{"num_hidden_layers": 9, "hidden_size": 384, "n_experts": 48, "experts_per_token": 2, "d_expert": 256, "d_shared_expert": 0, "hidden_act": "swiglu", "moe_layers": [1, 2, 3, 4, 5, 6, 7, 8], "router_score": "softmax", "normalize_top_k": false, "routed_scale": 4.9, "balance_loss": 0.015, "balance_bias": false, "init_std_router": 0.0141, "lr_router": 0.000286, "vocab_size": 4330, "norm": "layernorm", "norm_eps": 1e-05, "tie_word_embeddings": "early", "optimizer": "adamw", "learning_rate": 0.00106, "beta1": 0.9, "beta2": 0.99, "max_grad_norm": 2.0, "batch_tokens": [65536, 131072, 262144, 524288], "max_seq_len": 1024, "train_tokens": 597600000, "max_steps": 3484, "dataset": "wikipedia_en"}
Below are experts of layer 6 (counted from 0) of a mixture-of-experts language model. Rows are named router (the router's row for the expert), gate (a neuron's input weights, with its number), up (a neuron's input weights, with its number), down (a neuron's output weights, with its number) and show model dimensions 0-191. Each number is 50 + 15 x the weight over its row's rms, rounded and kept within 0 to 99.
After each expert's rows: a language model's description of what the expert responds to; "comes after" lists some tokens at least twice as common just before its tokens as in all text. This comes from a sample of Wikipedia text that the model never trained on. Tokens count by the router's weight.

# expert 0
router:72 29 46 44 40 67 52 54 33 71 47 54 71 22 49 66 64 75 42 17 46 62 63 50 80 49 38 29 62 48 24 42 23 49 24 76 25 24 41 62 38 45 36 41 56 49 43 62 65 55 31 58 27 36 69 58 79 51 38 65 22 67 43 32 29 38 53 41 36 39 72 32 66 66 32 39 18 45 38 65 48 62 56 57 58 30 63 62 36 61 43 39 61 72 50 58 63 23 44 34 67 30 72 57 50 46 61 56 49 69 35 33 51 65 68 50 49 54 64 32 60 26 42 45 57 55 44 61 74 61 72 26 40 46 78 49 72 31 53 74 48 51 61 42 21 48 64 26 63 30 22 49 47 48 67 62 17 54 58 45 66 57 47 52 83 59 64 40 55 34 48 50 58 37 48 56 26 62 54 59 63 30 61 51 52 37 70 48 52 80 79 57
gate1:39 13 47 31 59 64 68 67 38 84 16 63 61 34 50 89 63 43 53 46 59 70 49 76 44 44 57 27 59 63 50 69 41 30 24 59 65 67 54 37 37 19 45 22 60 57 68 42 59 88 55 58 80 51 68 88 48 47 37 53 48 43 56 38 43 43 61 26 38 43 34 27 69 41 57 48 74 57 70 63 43 66 27 51 48 46 55 28 61 64 60 46 63 50 29 72 67 18 63 46 45 44 49 57 87 60 35 50 38 53 48 60 49 56 41 43 46 35 51 73 41 44 81 60 14 45 17 14 64 65 76 21 46 30 53 25 74 48 52 56 49 60 34 24 41 48 34 68 63 63 48 62 39 12 47 71 53 55 61 59 48 37 32 70 45 81 38 66 73 65 46 63 49 33 61 42 33 48 58 51 43 59 62 43 54 43 42 51 40 52 61 58
up1:67 79 26 87 33 72 34 48 56 32 40 39 39 66 47 43 44 34 34 87 31 23 57 50 65 53 38 63 55 49 86 23 40 58 32 57 49 50 48 51 81 54 40 48 49 34 59 47 63 62 61 62 48 51 53 55 54 52 64 41 38 68 53 39 50 43 46 57 38 25 54 61 61 52 52 47 40 74 42 60 34 41 62 36 57 54 49 45 35 65 58 47 47 58 33 34 63 67 54 29 40 45 70 41 49 29 58 76 34 13 72 36 48 49 26 32 43 34 65 33 56 58 17 60 27 69 46 57 31 77 64 43 22 53 49 52 34 57 45 53 30 56 52 32 45 56 29 33 37 44 48 40 41 59 61 59 59 58 47 74 54 34 86 56 56 52 60 65 43 52 56 52 48 70 32 49 42 45 59 47 39 65 50 50 80 47 70 53 75 81 48 72
down1:54 27 59 49 64 37 44 12 34 56 55 47 43 50 54 32 50 47 31 49 47 49 57 66 39 36 62 39 76 62 39 65 57 64 32 66 79 44 63 49 36 47 59 48 72 68 45 68 49 51 99 49 32 57 32 60 32 56 22 45 47 43 58 47 47 61 56 36 56 29 63 69 46 59 44 64 55 55 40 41 22 72 30 80 67 47 57 46 62 56 45 18 62 33 63 53 36 62 32 55 41 41 57 59 55 27 48 40 64 52 60 39 68 55 32 42 45 71 60 53 32 39 44 27 37 52 37 63 53 40 48 38 46 50 32 37 38 56 50 40 40 83 60 44 43 68 29 68 71 64 44 43 59 44 50 56 81 34 50 60 69 27 50 60 66 35 25 52 59 65 36 54 49 31 86 59 45 64 48 14 45 66 87 59 67 55 67 26 63 21 68 72
Description: First word-piece of a personal name, mostly surnames after a first name or title, such as S(acheverell), Mor(rison), Cam(eron).
comes after: ", ", "| ", ". ", "and ", "- ", "by "

# expert 32
router:53 44 29 67 19 35 58 58 58 62 76 51 68 29 48 44 37 49 58 61 48 70 53 52 60 65 33 32 40 57 47 39 48 44 06 51 26 48 70 66 10 51 40 37 34 55 48 68 58 81 48 54 45 46 45 50 41 43 49 55 39 63 83 14 57 87 76 60 50 38 46 15 70 30 51 66 74 43 42 38 67 27 48 65 41 50 58 34 40 32 45 38 61 61 55 65 58 35 49 41 53 27 32 81 51 77 72 42 42 58 68 32 76 57 74 68 49 61 70 69 66 44 68 64 51 32 40 68 52 58 53 58 19 45 44 59 54 42 54 52 36 39 36 90 52 21 42 51 51 31 21 60 26 60 69 70 18 44 18 40 38 61 36 56 43 28 56 35 42 56 78 41 41 54 46 44 24 67 50 59 55 75 47 47 42 42 43 57 55 75 69 60
gate1:47 49 56 00 80 42 77 44 51 64 37 53 49 58 49 81 62 42 68 48 58 72 57 32 27 29 51 60 34 76 32 55 48 26 65 41 52 61 62 51 36 42 38 44 47 38 46 44 39 40 53 56 72 44 65 40 31 50 52 53 59 54 73 57 43 59 50 35 33 34 45 36 19 56 52 56 46 54 50 28 77 47 38 61 78 57 35 68 61 55 45 34 25 76 60 48 73 42 43 74 39 34 55 46 55 54 55 68 65 39 63 54 48 49 47 62 30 42 42 53 47 81 51 51 73 52 66 51 71 26 30 38 34 67 70 61 33 38 26 41 51 77 79 69 51 48 69 63 61 50 66 44 57 39 64 72 60 42 47 31 60 43 49 42 54 53 68 39 29 33 50 64 57 33 79 43 44 47 81 64 43 39 52 47 43 37 69 74 54 22 53 56
up1:34 61 40 61 63 57 99 53 43 78 52 82 38 47 40 65 40 44 59 46 39 58 50 45 75 45 34 49 69 62 46 74 53 47 61 73 56 40 04 40 50 40 59 47 44 40 84 50 48 58 42 41 40 43 59 72 28 53 72 52 64 37 66 39 49 46 70 26 34 48 45 37 38 40 58 37 93 51 50 36 44 39 44 58 42 45 60 46 43 29 23 64 54 46 42 34 64 56 78 25 30 24 45 61 48 33 41 33 77 38 84 34 45 51 30 80 36 37 54 48 51 38 49 60 24 48 51 61 57 38 40 45 36 59 57 60 40 11 52 67 47 44 56 52 52 51 54 34 55 47 69 15 46 07 73 70 48 44 60 35 51 47 67 33 42 61 62 51 61 36 46 75 71 34 38 63 30 27 50 42 48 37 50 65 79 46 50 64 36 47 42 48
down1:35 44 42 55 55 67 50 55 77 32 50 80 66 63 59 42 56 55 46 53 74 38 54 57 85 45 36 62 59 53 43 50 44 70 52 38 66 37 41 36 61 41 48 42 34 65 37 78 40 62 86 54 42 54 51 21 23 44 63 47 34 48 49 49 30 37 59 40 66 50 60 69 24 46 63 56 50 51 59 60 44 77 66 54 52 76 43 39 53 40 56 56 53 45 71 61 22 80 59 56 47 73 47 31 38 53 82 44 34 48 63 53 28 45 48 51 62 35 55 53 68 73 37 49 45 51 59 27 65 56 42 48 46 64 40 54 35 43 44 71 40 35 51 54 91 38 60 34 17 44 60 60 48 66 73 39 52 49 58 35 56 50 56 49 23 53 55 20 57 67 63 66 38 49 61 30 46 48 46 44 27 38 59 39 58 48 66 67 39 58 64 63
Description: First pieces of verbs and nouns in historical or biographical prose, such as attemp, arriv, coll(apsed), acc(identally), plus had, was.
comes after: "a ", "his ", "s ", "the ", "he ", "and "

# expert 12
router:53 43 49 48 33 40 50 50 27 40 62 46 56 53 56 34 40 15 59 68 69 42 50 78 68 36 25 62 67 65 65 51 30 50 45 33 44 32 28 63 47 61 46 25 62 43 23 03 47 53 48 27 51 68 29 44 43 52 71 26 61 81 52 62 78 66 58 20 22 57 56 45 54 25 44 56 62 59 35 53 40 60 61 39 43 46 39 80 48 52 51 64 72 56 55 78 16 55 54 58 62 62 42 35 56 27 60 33 16 63 69 52 52 31 48 46 63 21 59 63 24 46 27 82 34 47 78 46 29 76 53 59 71 62 57 68 70 67 62 43 34 73 40 66 62 58 25 55 26 52 50 43 20 58 65 38 46 74 41 39 75 68 40 45 43 29 34 42 65 54 58 51 67 63 57 68 52 60 36 29 59 70 57 55 61 55 51 47 46 52 63 36
gate0:45 61 69 49 52 46 14 36 45 69 47 61 59 48 61 51 60 77 56 53 59 32 36 35 39 59 24 43 37 50 60 51 27 40 42 64 46 52 52 41 48 45 32 84 25 53 71 48 34 55 33 63 78 45 54 75 64 35 72 51 41 41 32 61 54 42 82 31 63 49 50 51 41 53 67 61 49 40 73 21 20 59 34 39 51 59 46 41 52 78 37 53 50 52 68 16 61 40 43 47 51 53 24 56 43 53 81 82 30 55 47 25 51 54 65 47 74 63 30 61 60 47 69 70 52 69 36 71 84 66 48 45 56 46 81 71 52 49 53 84 52 57 37 40 31 36 42 57 38 42 48 60 60 39 28 52 50 56 42 50 62 35 36 38 66 57 54 72 47 03 32 96 46 50 43 72 24 42 25 62 56 39 77 42 24 54 40 61 65 67 65 46
up0:45 28 58 36 64 46 64 41 39 33 87 50 56 53 49 60 55 80 45 65 43 56 55 34 38 61 48 39 45 80 31 56 39 38 69 65 45 69 54 36 39 32 65 75 32 62 38 49 81 52 52 62 62 36 44 50 46 62 35 50 39 27 24 83 65 60 39 40 38 47 47 62 61 22 41 71 46 55 48 68 47 55 30 44 48 70 71 74 44 57 61 59 49 64 36 55 52 25 99 51 72 19 70 70 40 69 46 67 71 54 63 78 77 63 29 35 47 42 49 56 45 56 32 46 49 35 69 46 42 41 76 40 57 48 29 43 53 82 44 44 80 40 44 73 45 47 64 56 37 45 80 32 38 35 46 49 54 57 65 66 60 18 43 45 42 21 72 41 36 64 70 50 48 76 56 55 60 45 59 30 28 24 44 42 72 45 48 82 37 67 45 63
down0:58 35 58 44 71 45 53 37 69 56 35 44 63 48 76 48 36 41 45 45 41 29 46 50 48 49 37 58 42 62 61 39 58 57 36 70 65 43 59 45 40 56 63 45 59 41 64 49 42 70 66 52 45 42 36 40 48 72 46 71 61 47 54 78 25 50 85 28 47 54 54 34 45 49 34 46 59 42 46 64 47 64 05 44 24 51 41 51 33 59 79 64 71 44 44 51 48 35 76 74 67 26 55 58 50 61 52 65 73 39 61 28 81 35 50 38 56 16 53 68 47 33 61 46 60 47 64 48 38 50 64 29 50 44 37 42 50 56 54 28 81 71 42 33 41 48 68 43 35 41 75 73 43 67 50 50 37 34 74 74 44 69 57 52 67 30 45 46 15 31 44 63 75 39 50 41 58 51 23 80 18 26 69 17 52 46 54 55 30 62 63 58
Description: Structural tokens in infobox lists: line-start dashes, in after Location, months in dates, coordinate marks, and of, the.
comes after: "\n", "- ", "″", "°", ": ", "Location "

# expert 11
router:78 70 34 43 74 65 49 69 33 47 02 56 39 38 75 27 56 87 57 29 31 36 56 47 53 43 67 49 48 17 41 40 45 57 65 59 61 57 17 42 63 59 69 86 47 50 40 96 44 59 33 42 22 52 45 72 68 45 60 50 28 45 48 60 50 50 55 64 48 31 41 60 49 36 54 47 38 85 50 59 55 53 72 55 41 34 48 34 54 53 64 48 33 55 63 56 48 40 40 79 14 37 60 51 41 45 41 49 60 56 32 38 35 61 22 46 52 76 54 39 58 47 53 44 63 65 37 42 76 25 54 35 78 60 51 36 47 29 49 52 47 56 36 30 60 71 54 45 31 60 56 47 66 53 31 31 47 45 63 70 73 30 58 21 31 68 70 44 32 45 35 33 57 53 60 13 44 52 27 56 40 35 44 37 71 51 61 74 54 33 34 59
gate1:63 18 64 50 60 80 65 43 64 50 49 39 38 27 21 53 47 53 59 56 41 55 43 48 42 49 60 48 64 44 44 44 36 35 31 57 48 50 72 50 51 75 38 45 87 45 70 63 57 65 76 50 30 44 57 22 57 40 66 76 69 54 69 44 46 68 49 49 27 57 51 35 36 34 54 32 75 30 44 31 39 39 56 39 58 55 37 31 47 49 49 21 30 53 72 75 67 61 51 48 36 55 35 78 35 29 34 60 38 56 59 48 61 58 40 81 32 65 59 44 53 34 48 44 62 24 61 57 59 49 45 85 74 25 32 50 70 24 55 43 31 42 27 64 53 45 61 48 39 65 26 78 53 46 56 45 39 61 61 49 53 58 57 73 45 40 57 31 31 79 47 12 59 30 33 59 59 63 50 39 31 45 62 52 73 69 42 29 58 18 66 48
up1:56 71 48 61 65 33 52 50 17 57 48 64 82 59 70 52 51 46 53 58 40 49 57 64 42 63 48 47 26 52 61 44 68 63 74 29 42 52 40 53 49 34 43 49 25 47 36 46 19 30 30 44 54 29 38 57 51 72 25 38 31 43 29 56 43 17 67 59 67 32 64 47 53 75 56 53 29 59 75 63 43 61 62 55 55 61 57 54 54 51 47 58 89 52 23 35 38 40 64 50 72 44 66 19 64 54 71 58 58 48 38 54 50 67 58 41 56 34 32 56 39 53 77 44 25 99 34 53 40 42 53 20 30 68 51 52 46 57 50 46 66 51 68 54 39 49 35 55 50 49 60 23 55 52 45 42 19 45 65 40 57 49 26 32 48 49 52 52 72 35 54 68 31 64 58 41 48 29 67 68 48 49 54 41 05 46 69 72 30 63 27 48
down1:61 60 86 37 57 54 58 51 42 52 95 50 74 49 38 99 77 36 16 48 61 57 49 35 30 68 47 54 29 38 30 47 49 55 53 44 34 73 43 48 35 55 54 53 28 60 48 63 41 64 54 43 75 42 45 64 48 48 44 53 71 42 82 49 19 46 72 66 33 58 46 42 43 43 67 56 61 66 35 61 94 55 78 50 24 45 53 65 70 35 57 63 42 42 32 46 36 43 63 03 66 25 27 61 20 46 35 29 41 41 63 73 50 29 48 36 60 34 40 41 69 50 40 54 20 57 20 69 41 53 56 45 54 39 52 36 32 47 30 35 62 31 64 45 71 32 39 48 67 25 50 56 59 59 47 38 36 59 73 52 46 52 28 57 19 37 46 37 42 53 37 46 34 59 59 54 58 62 28 56 57 20 54 68 58 53 23 39 31 49 60 26
Description: Pipe separators between numeric cells in sports, election and chart tables, especially after numbers or dashes, as in 41 | — | —.
comes after: " ", "0 ", ") ", "1 ", "2 ", "3 "

# expert 25
router:43 43 66 80 67 35 69 40 47 54 50 16 56 80 51 50 14 63 44 63 18 47 81 82 40 34 51 47 20 34 49 27 26 73 74 46 49 48 47 39 47 56 87 73 75 11 61 75 38 23 56 44 28 40 68 74 40 25 62 40 46 60 62 41 43 53 63 49 29 32 45 62 33 53 35 36 55 55 65 58 59 65 59 61 63 26 42 35 64 71 59 44 61 53 50 53 64 36 64 38 18 39 59 58 33 76 51 49 45 70 39 38 45 70 22 39 56 60 44 43 51 62 49 39 70 67 46 36 48 36 58 48 10 59 50 19 37 56 46 37 52 63 61 47 32 62 47 43 42 53 29 25 44 63 57 34 67 30 52 41 67 51 54 44 55 62 55 29 47 36 46 48 59 65 38 26 56 78 20 48 56 34 47 51 50 50 42 36 63 31 25 39
gate4:43 58 40 17 73 64 50 42 45 59 41 42 52 41 73 60 54 57 59 38 64 44 28 27 37 55 55 49 92 59 40 46 52 44 56 67 36 50 52 80 42 33 57 85 56 62 59 63 38 41 27 68 53 53 48 54 54 62 58 51 60 31 53 81 76 53 57 53 42 55 39 46 50 43 74 34 07 58 25 42 54 38 57 44 56 59 45 56 78 38 38 60 33 59 17 55 59 26 46 58 43 64 33 35 57 50 56 57 62 37 30 54 62 55 54 65 28 58 48 45 72 42 48 39 62 44 59 62 54 31 42 70 42 74 25 64 45 46 14 57 51 43 80 53 79 32 48 56 42 53 43 52 24 26 49 70 32 69 43 43 37 47 52 55 15 38 57 65 35 52 53 46 42 65 40 67 61 74 56 38 55 57 25 11 71 31 18 71 34 52 47 66
up4:39 67 72 52 74 70 47 52 35 56 66 75 26 53 49 64 68 58 51 37 56 25 55 28 69 40 54 61 70 52 41 49 53 39 62 75 32 31 44 27 46 54 50 61 60 25 50 44 49 61 85 66 61 47 52 51 54 43 39 49 41 51 62 34 49 84 42 50 58 49 56 46 65 48 44 46 60 64 26 55 43 64 43 46 72 46 25 65 46 56 54 55 40 17 56 62 48 43 69 33 27 76 28 48 48 51 52 43 48 42 42 67 53 63 52 49 42 42 34 86 54 38 33 67 33 83 50 46 82 55 42 50 59 69 44 51 34 61 20 30 46 78 66 28 39 46 76 40 62 37 34 66 51 49 63 73 50 70 57 18 55 57 67 69 10 62 37 69 63 69 82 66 43 58 55 53 34 56 48 50 28 69 57 53 36 54 34 60 48 53 62 53
down4:46 58 45 28 83 42 50 49 46 42 85 51 74 46 54 40 55 21 44 54 45 45 52 39 59 52 75 45 32 56 66 58 73 27 63 29 56 34 27 33 53 54 74 26 27 44 28 24 48 44 43 57 31 44 41 31 29 63 37 47 50 52 44 50 32 36 44 57 49 48 60 46 62 30 38 41 37 70 29 54 52 52 38 30 26 31 57 64 44 21 52 43 53 62 32 44 77 21 41 26 47 52 60 57 49 55 57 51 50 36 30 25 48 62 75 58 58 40 27 55 50 33 70 40 33 81 29 66 36 39 48 83 60 43 37 63 41 56 71 52 40 72 41 53 49 44 44 30 34 51 50 35 74 37 46 67 77 42 51 46 52 61 46 71 37 30 36 53 44 56 85 52 42 36 33 68 08 73 70 41 30 38 56 68 38 41 84 64 42 50 41 52
Description: The piece ch and capital first letters of Czech, Slovak and Central European names, such as Ch, č, š, Sch, Prachatice, Čilić.
comes after: "| ", "a ", ": ", "- ", "in ", "de "

# expert 20
router:63 48 70 74 87 75 38 89 55 59 53 26 85 70 55 41 44 54 54 50 36 26 73 31 41 32 80 31 47 12 52 35 18 46 59 57 78 55 16 50 53 48 79 81 58 31 51 60 34 57 41 66 35 62 76 69 67 51 48 46 46 55 38 53 39 51 34 71 34 39 45 40 30 56 47 57 45 87 39 73 53 61 54 49 56 41 37 65 49 38 72 53 41 35 61 47 51 45 57 50 42 54 81 48 43 75 48 53 44 42 29 73 70 77 32 31 52 58 54 14 61 43 32 15 54 66 40 33 55 42 43 63 81 52 43 36 41 43 20 71 45 46 65 43 53 34 72 32 54 67 57 32 41 50 34 36 53 38 61 57 54 39 48 58 49 49 77 51 57 38 44 34 50 65 62 24 47 39 41 26 32 28 46 38 50 56 53 76 46 62 43 63
gate0:48 48 39 55 50 53 57 43 53 52 47 58 41 45 47 61 63 42 62 39 39 57 37 51 36 46 52 10 62 35 44 29 53 85 54 67 39 47 40 57 48 68 58 55 51 53 73 54 34 78 57 42 60 56 40 19 56 72 33 60 55 58 49 52 68 56 65 36 40 68 80 47 40 75 25 51 27 44 56 31 53 68 62 50 44 75 62 36 23 50 65 64 42 64 23 00 54 56 36 39 53 40 09 50 16 45 56 43 39 40 54 37 32 58 67 52 57 60 50 42 51 51 60 34 56 71 60 59 12 49 82 38 43 74 53 57 53 56 52 60 20 37 60 37 57 63 63 56 42 49 35 66 57 32 52 56 65 19 47 49 47 59 66 60 77 46 57 45 40 59 38 47 26 42 65 79 44 36 41 42 46 54 43 57 58 60 65 41 45 32 37 30
up0:50 59 40 55 46 49 71 55 38 66 53 43 32 58 60 45 41 23 47 40 33 38 51 75 68 70 36 67 48 60 58 45 28 22 59 57 46 37 50 48 53 39 60 24 48 38 62 35 38 51 45 62 29 48 60 57 14 47 65 45 29 56 21 52 24 43 82 46 60 51 40 48 49 41 77 53 69 60 44 63 44 57 57 76 69 57 54 59 69 44 67 36 35 41 65 57 70 30 32 82 61 62 61 71 85 43 25 58 44 56 35 28 44 59 36 34 25 51 38 28 66 39 42 35 51 39 49 52 49 45 58 63 45 40 67 41 76 50 35 52 88 50 27 53 55 51 37 33 64 43 36 72 38 48 39 27 54 61 34 37 75 72 41 34 67 46 68 54 42 83 61 46 54 52 90 42 70 49 40 57 95 74 65 33 33 26 65 56 56 64 54 46
down0:40 67 41 69 44 57 26 92 34 99 53 16 58 70 43 65 51 48 43 48 44 58 31 47 49 62 40 63 46 64 66 30 34 40 33 57 34 71 55 37 53 33 75 46 29 60 33 62 52 71 55 54 35 56 37 41 47 47 46 57 49 64 28 48 23 50 44 45 71 48 65 55 82 28 64 52 47 56 65 49 35 54 26 61 42 45 37 48 53 33 39 54 52 44 26 42 43 55 59 58 48 53 34 65 54 69 76 62 59 64 58 35 36 43 49 56 26 49 51 08 61 54 42 40 40 72 58 50 45 40 68 32 64 54 36 45 66 21 50 63 50 72 56 53 49 48 49 18 53 45 49 92 41 71 47 96 69 35 61 49 48 47 49 73 50 57 41 22 32 57 38 48 49 35 50 32 53 55 40 61 40 54 49 72 29 55 30 52 41 66 51 50
Description: Album personnel and discography text: instruments and roles like guitar, vocals, lead, electric, plus genre, song and album words in tables.
comes after: "| ", ", ", "(", "; ", "– ", "\" "

# expert 26
router:29 46 65 19 43 72 27 62 34 64 62 68 55 27 55 70 55 47 54 87 48 68 44 37 47 45 36 62 23 92 70 62 42 73 61 44 60 53 62 39 40 31 34 33 34 43 55 26 48 60 71 37 54 52 75 51 51 36 13 33 48 55 74 57 91 57 48 61 62 37 77 76 34 43 31 41 99 25 75 52 32 54 49 80 50 22 59 52 42 46 61 55 51 41 74 63 57 45 54 51 48 46 66 31 43 59 63 37 51 55 30 43 48 42 26 34 71 55 33 52 44 54 62 60 50 57 22 40 42 54 47 69 53 59 39 37 56 66 39 61 50 53 64 67 41 31 62 64 65 52 72 49 39 48 46 68 12 61 35 36 45 49 55 49 50 32 59 49 64 36 44 38 52 54 45 73 58 56 72 43 39 66 66 54 35 29 41 62 60 67 76 18
gate4:38 50 77 41 61 43 58 61 37 65 67 64 23 47 68 49 31 21 37 61 43 82 48 65 57 68 33 67 51 87 40 57 76 46 46 62 53 55 50 53 33 40 31 75 46 43 67 32 45 19 55 37 37 35 60 77 52 46 67 00 70 25 51 44 51 52 60 56 65 35 33 37 72 34 39 47 54 39 34 61 42 55 90 67 57 47 83 22 13 75 35 55 30 39 45 48 56 48 32 65 52 26 45 55 63 32 48 53 53 77 68 32 48 39 35 33 60 53 67 46 34 62 86 64 42 47 47 73 52 29 37 70 67 52 63 77 57 61 55 55 33 55 62 53 51 80 57 42 34 47 39 58 39 45 45 70 43 47 44 43 44 64 64 44 67 67 63 49 41 64 34 55 57 62 48 52 12 44 69 53 42 49 47 51 39 55 84 18 58 71 73 49
up4:49 24 41 39 63 57 79 40 49 57 57 32 54 29 49 72 47 32 20 47 39 59 25 67 31 12 44 47 57 29 55 46 41 59 45 50 80 47 55 37 46 70 39 32 58 59 48 36 58 48 52 15 45 55 51 43 48 58 42 41 57 25 39 57 40 43 30 41 38 57 41 59 50 57 63 44 82 37 41 65 46 58 49 30 54 29 67 53 51 58 38 65 61 40 91 67 40 55 50 77 63 39 77 61 46 61 82 33 30 44 81 46 62 78 50 61 60 36 52 41 48 45 65 48 46 67 48 16 67 41 45 50 52 75 31 06 32 58 37 45 55 47 48 42 62 58 38 43 55 50 16 48 59 74 57 30 44 61 28 73 27 28 32 57 46 38 25 40 39 55 37 24 79 57 37 55 60 45 46 45 61 70 35 45 90 56 30 61 46 71 65 49
down4:42 53 46 79 53 50 60 59 71 62 42 63 44 57 49 71 48 34 73 50 43 61 62 51 56 31 63 35 30 44 49 49 50 46 52 62 61 51 56 54 28 58 56 57 54 48 48 51 12 48 48 61 45 59 53 40 23 81 47 48 66 46 42 69 36 45 65 52 46 56 60 34 16 73 52 44 42 39 70 74 61 08 68 56 47 62 53 39 25 42 28 61 61 50 50 64 49 59 41 68 58 49 47 46 45 64 52 64 55 45 31 27 69 41 59 34 44 54 53 48 47 51 62 63 45 57 60 48 55 50 50 44 47 72 63 43 46 52 63 71 53 66 55 46 51 36 35 39 43 59 43 57 38 54 69 53 54 34 85 31 44 62 45 56 19 64 44 50 52 42 28 65 58 49 48 48 39 31 56 46 31 38 49 41 77 45 51 43 60 41 73 36
Description: Wikipedia section markers and table header cells after blank lines, such as ==, ===, See also, Rank, Year, Votes.
comes after: "\n\n", "| ", "==", "===", "== ", "\n"

# expert 35
router:58 09 50 38 45 22 29 32 29 56 61 47 57 45 33 76 38 31 46 52 75 60 53 63 46 83 73 33 47 40 47 49 62 63 54 39 17 46 67 66 57 57 24 62 40 36 41 76 59 57 69 57 72 46 49 52 45 51 59 75 42 50 48 31 02 52 60 60 56 46 38 36 84 68 12 68 63 12 62 48 44 39 77 33 55 37 52 64 61 49 66 47 50 55 71 58 37 37 35 73 55 43 25 48 35 52 46 35 48 34 62 62 41 64 75 57 37 51 55 64 42 41 38 71 62 62 52 54 45 68 51 28 43 51 22 41 57 59 57 46 46 55 73 60 50 37 43 62 62 34 58 63 44 58 46 48 58 52 61 59 52 27 23 60 86 24 53 36 47 59 53 34 25 22 54 44 43 70 88 43 36 76 31 55 30 45 42 29 45 38 44 42
gate1:48 29 27 40 22 38 36 61 61 50 47 60 63 65 46 73 37 57 37 38 70 48 51 63 60 48 53 83 48 49 67 49 70 43 75 24 39 34 44 28 63 52 34 46 60 18 39 43 41 52 56 25 08 43 48 58 32 36 55 53 43 54 54 14 59 57 44 46 47 61 58 40 40 32 63 43 64 40 42 56 75 30 32 52 70 44 36 08 45 56 62 50 52 45 54 50 72 55 47 73 41 38 52 37 54 39 45 32 33 48 56 50 63 64 37 48 74 50 39 52 41 59 68 69 57 60 78 44 60 33 39 42 48 76 42 51 33 58 68 34 68 13 51 52 67 28 50 42 56 53 72 34 53 44 48 28 48 62 82 27 54 41 40 89 30 68 37 48 62 58 42 47 56 68 69 56 55 38 53 63 05 59 53 40 57 56 43 40 30 31 65 60
up1:30 47 39 46 46 49 51 42 67 37 45 57 23 76 52 54 43 75 32 44 75 23 44 31 50 62 56 44 58 55 55 56 36 68 49 75 68 35 52 38 62 61 67 40 45 76 73 57 58 72 39 54 68 54 82 48 46 50 44 78 41 26 64 47 35 52 59 69 17 33 22 57 54 56 66 57 49 42 45 28 37 52 51 55 64 44 40 60 43 59 46 44 77 51 52 67 55 68 58 48 67 33 39 57 20 19 47 38 46 47 51 39 47 69 56 26 46 52 30 20 43 64 35 61 46 49 31 71 29 56 46 17 56 17 41 69 37 45 49 38 21 47 36 50 27 59 18 42 59 65 24 29 43 52 62 40 25 64 46 48 52 74 55 58 66 50 42 57 57 28 46 21 65 21 40 59 37 51 50 48 48 64 63 60 57 42 41 89 29 63 44 28
down1:62 49 68 38 47 41 42 48 49 45 65 31 11 57 52 45 23 55 37 33 38 70 47 51 53 54 23 28 48 56 39 47 30 52 49 36 16 33 21 61 15 41 51 46 35 49 29 21 18 44 48 67 51 31 50 45 62 44 72 45 62 25 72 54 51 36 77 46 26 56 52 57 58 54 49 41 62 65 26 35 55 48 41 34 54 57 44 19 54 59 49 42 61 78 61 36 63 61 31 61 80 42 80 58 42 48 36 43 66 49 57 44 50 43 44 53 52 62 48 57 52 14 81 47 49 94 44 35 33 38 52 41 46 58 52 24 57 35 59 48 25 62 59 68 51 50 65 71 35 46 48 72 76 45 67 37 67 57 58 45 44 65 61 59 49 89 39 52 24 29 43 38 51 26 62 62 54 71 58 55 64 54 45 19 46 30 72 32 63 32 65 53
Description: Stems of common academic verbs and nouns after to, not, can, be, like effec, provid, reduc, identi, gu-arantee, resp-ected.
comes after: "to ", "not ", "and ", "is ", "be ", "that "